config.yaml
n_experts: 48
experts_per_token: 4
d_expert: 96
activation: "swiglu"
moe_layers: [1, 2, 3, 4, 5, 6, 7, 8]
router_score: "softmax"
norm: "rmsnorm"
norm_eps: 1e-05
tie_embeddings: true
beta1: 0.9
beta2: 0.98
grad_clip: 1.0
Below are experts of layer 6 (counted from 0) of a mixture-of-experts language model. Rows are named gate (a neuron's input weights, with its number), up (a neuron's input weights, with its number) and show model dimensions 0-191. Each number is 200 + 20 x the weight over its row's rms, rounded and kept within 0 to 999.
Before each expert's rows: a language model's description of what the expert responds to. This comes from a sample of Wikipedia text that the model never trained on.

# expert 7
What it handles: First capitalized piece of proper nouns, mostly places and institutions, after "the", "in" or table bars: New (York), Ad(elaide), Nor, Atl.
gate0,179,231,171,201,176,214,196,179,210,213,204,205,227,173,222,203,219,184,225,197,193,171,204,198,190,172,216,242,210,172,173,204,220,198,219,210,184,192,225,208,204,233,204,201,206,219,219,189,205,212,171,214,230,209,166,177,211,192,191,215,202,197,164,202,196,190,198,157,229,213,203,197,210,175,212,192,214,183,213,217,221,158,211,207,194,219,202,168,176,167,180,163,217,183,203,231,222,182,177,219,171,174,216,208,212,213,194,187,209,177,197,225,226,198,186,158,169,192,214,228,244,177,175,173,210,193,221,205,201,225,238,175,220,185,191,229,190,202,201,205,216,203,164,206,199,194,199,200,196,228,179,200,226,219,169,193,205,201,157,189,209,218,224,203,249,195,241,173,164,207,228,202,185,212,196,176,200,221,168,192,234,192,207,189,201,215,165,216,188,181,237,204
up0,215,197,204,173,187,210,218,230,191,213,211,188,182,201,212,185,204,201,152,170,244,193,239,197,189,193,231,196,168,192,187,171,224,174,179,164,169,211,218,180,227,208,239,203,175,185,229,167,215,184,219,191,227,177,208,214,179,199,202,208,205,196,222,170,203,174,213,179,215,182,203,182,199,230,184,179,193,187,184,211,222,163,221,190,203,213,209,189,214,208,191,212,193,202,222,214,181,197,189,173,178,185,235,256,215,179,196,195,212,196,180,185,194,168,169,186,168,223,187,177,178,157,190,187,192,210,187,203,189,196,194,202,192,243,199,213,164,171,209,207,203,190,190,171,213,216,179,224,210,185,186,181,196,234,184,202,199,234,178,194,201,219,193,180,191,193,188,253,178,175,197,201,180,203,189,192,180,174,221,170,196,188,164,176,192,198,207,180,214,245,163,206

# expert 47
What it handles: Middle stem pieces of verbs and nouns taking -ed, -ing or -er: allow(ing), award(ed), sub-ject, compet, lead, add, mov.
gate0,202,184,186,186,209,191,194,203,173,182,180,183,187,147,219,215,206,191,182,199,224,193,220,221,231,215,221,173,197,189,176,196,211,188,213,181,215,182,181,178,182,203,209,184,216,208,163,211,168,220,219,191,173,179,204,170,205,204,219,195,186,180,183,206,194,217,195,194,182,191,163,219,144,172,187,193,197,176,232,223,192,201,207,221,184,209,214,202,198,212,188,199,204,179,173,197,191,159,177,191,201,194,239,215,217,160,207,183,212,183,183,196,161,179,193,220,169,204,211,174,254,200,170,181,199,214,154,206,189,185,213,199,172,197,179,224,203,205,166,201,209,176,229,164,236,191,219,196,208,184,186,216,201,222,215,209,215,218,209,238,192,187,210,208,219,219,218,183,190,214,219,171,203,208,197,191,201,231,169,202,188,222,218,194,237,186,240,133,227,194,180,198
up0,210,201,181,210,210,186,183,220,195,190,188,196,218,213,228,193,203,184,214,214,207,216,212,185,193,213,193,194,181,204,218,194,176,266,222,207,203,205,208,218,169,194,183,204,222,206,188,182,165,176,221,176,192,234,206,193,215,205,193,195,205,208,232,202,208,176,219,202,185,190,195,186,193,190,208,194,217,204,209,154,184,182,171,215,254,182,158,190,201,223,214,171,216,211,206,164,204,178,192,195,167,244,204,206,203,204,211,180,192,185,192,200,282,178,225,204,200,187,203,191,212,211,174,205,202,193,188,194,199,186,180,192,162,214,195,234,182,218,177,236,208,203,204,230,189,236,200,205,202,211,210,210,212,201,162,217,203,195,178,187,192,235,210,227,218,215,185,226,199,169,156,190,204,189,237,225,167,188,175,196,232,238,179,205,200,204,211,176,148,183,187,223

# expert 35
What it handles: Stem fragments inside Latin-derived words after a prefix like con-, re-, ex-, des-: cont-ac-ts, Ex-op-lanets, pursu-ant, co, mod, prop.
gate0,213,215,224,184,212,200,184,180,213,216,188,195,195,169,179,237,173,194,204,189,184,209,223,191,228,218,186,203,193,198,236,177,198,182,243,170,201,188,250,220,201,196,211,214,187,200,177,207,187,220,174,205,236,224,233,213,167,207,258,193,199,199,217,188,221,225,170,202,181,195,196,231,192,187,199,165,201,168,207,228,190,209,216,229,205,181,209,201,207,214,224,153,210,184,171,226,203,195,182,202,213,181,209,209,188,198,223,203,198,162,195,222,232,214,200,177,159,220,203,229,177,192,227,231,217,218,181,216,228,211,196,180,187,222,205,163,211,177,190,180,196,244,211,221,184,238,199,203,220,206,171,202,212,154,182,194,214,172,206,208,176,206,212,213,207,182,196,167,203,196,207,221,164,178,205,182,194,193,239,184,233,199,205,190,176,202,207,223,183,226,188,220
up0,181,255,179,203,210,231,211,197,205,173,221,179,216,218,199,165,207,208,189,191,184,207,183,191,202,174,199,223,210,157,222,181,256,198,198,204,203,196,189,155,201,156,217,207,184,202,206,203,187,212,206,181,203,197,196,215,233,187,223,182,188,196,206,211,201,194,213,209,208,190,195,217,191,216,172,201,167,248,216,198,215,196,240,189,214,200,207,212,231,204,207,213,213,203,222,209,159,186,208,229,258,212,200,242,203,192,224,211,225,167,187,233,187,169,169,203,185,198,195,195,191,159,178,229,197,226,194,192,191,224,201,187,192,177,199,210,213,173,202,222,184,212,197,211,205,216,230,208,201,203,221,195,175,217,185,217,184,189,182,242,199,205,212,215,189,215,182,206,185,246,214,205,199,174,238,202,232,166,190,234,160,208,212,205,212,237,167,192,193,211,169,218

# expert 37
What it handles: Word starts in table headers and sports statistics columns, such as Score, Runner-up, Pts, Votes, MF, DF, plus res and rem starts.
gate0,202,169,202,186,191,190,193,203,168,196,183,199,201,202,196,201,189,235,170,189,223,157,185,161,188,204,182,177,202,197,183,206,188,218,192,203,213,230,200,170,190,198,223,224,195,182,201,167,191,174,243,208,196,167,224,226,188,155,239,208,182,243,184,220,203,207,233,202,201,176,195,229,204,179,191,183,174,213,197,183,203,211,217,228,187,159,203,210,148,218,179,212,190,186,219,199,182,159,230,202,230,227,213,170,183,208,197,184,184,204,220,219,209,192,223,191,194,201,176,221,204,224,190,214,198,161,247,198,190,194,164,211,202,201,194,216,182,225,172,223,182,234,174,222,217,229,169,238,214,193,192,184,184,163,169,192,206,186,209,201,185,167,189,161,213,190,184,183,185,213,200,180,212,183,190,168,210,191,202,172,223,182,207,190,202,191,178,217,208,181,189,179
up0,218,177,173,211,223,180,215,225,209,202,191,215,216,181,180,208,207,213,180,242,186,207,215,170,244,217,229,205,228,203,215,171,213,202,170,199,172,192,187,236,174,180,180,208,196,221,201,197,204,192,192,180,182,207,222,195,201,168,192,203,215,212,178,201,188,237,219,234,199,187,195,187,168,194,202,190,210,191,211,180,182,200,239,211,192,184,231,240,180,200,204,201,232,211,196,244,187,191,187,195,217,185,165,203,200,219,207,190,191,204,196,159,196,192,195,184,228,183,180,197,233,183,174,198,203,225,193,230,210,242,241,225,208,199,196,197,192,199,197,179,218,220,219,219,181,193,159,199,197,192,246,178,167,214,171,165,240,198,218,206,218,170,197,209,222,191,177,218,187,198,193,147,233,195,197,197,208,193,225,187,195,210,202,170,202,190,147,206,185,246,184,214

# expert 25
What it handles: First-letter or consonant-cluster pieces starting a word or compound part, such as d, b, br, str, in dollar, bridge, Middlebury, trolleybus.
gate0,229,224,205,225,207,181,195,180,200,187,172,150,199,182,205,230,218,212,194,209,201,200,216,203,253,209,200,218,191,208,185,191,221,208,212,197,234,164,223,172,186,172,206,151,193,197,240,183,191,209,213,185,203,174,228,230,232,207,220,210,185,189,220,235,204,190,193,202,207,195,207,205,185,209,221,195,207,227,208,217,231,214,202,234,193,156,215,206,217,187,214,205,185,201,208,200,214,166,214,208,191,197,233,217,155,201,201,223,218,239,205,213,183,177,180,179,213,220,174,196,218,207,187,200,208,189,218,205,214,237,197,218,162,231,200,219,207,175,217,184,198,207,209,210,219,204,193,193,229,179,199,194,199,231,208,190,161,184,207,189,182,173,206,254,158,216,220,204,181,175,187,191,231,192,181,183,190,183,256,194,195,183,227,204,184,221,205,186,239,206,223,172
up0,223,193,196,207,193,186,160,223,174,216,213,208,189,221,195,189,216,205,228,173,198,199,207,222,172,152,204,206,172,197,223,206,202,170,241,213,191,214,207,222,198,195,222,195,236,211,207,204,199,214,185,219,202,182,206,181,233,186,222,185,210,190,232,240,195,187,200,170,206,196,181,226,207,200,218,202,199,224,210,198,210,167,212,211,208,200,191,185,231,218,256,190,219,208,208,205,182,185,206,259,201,208,198,210,204,182,226,193,193,169,230,177,192,208,206,158,177,224,226,182,186,212,198,181,213,184,198,173,220,203,187,197,189,195,154,231,197,183,197,258,210,211,207,175,174,218,187,230,193,184,192,140,203,174,210,184,190,260,201,194,198,217,198,236,214,180,220,204,218,215,200,202,223,205,208,219,225,192,178,225,218,178,176,223,190,215,227,182,178,221,195,190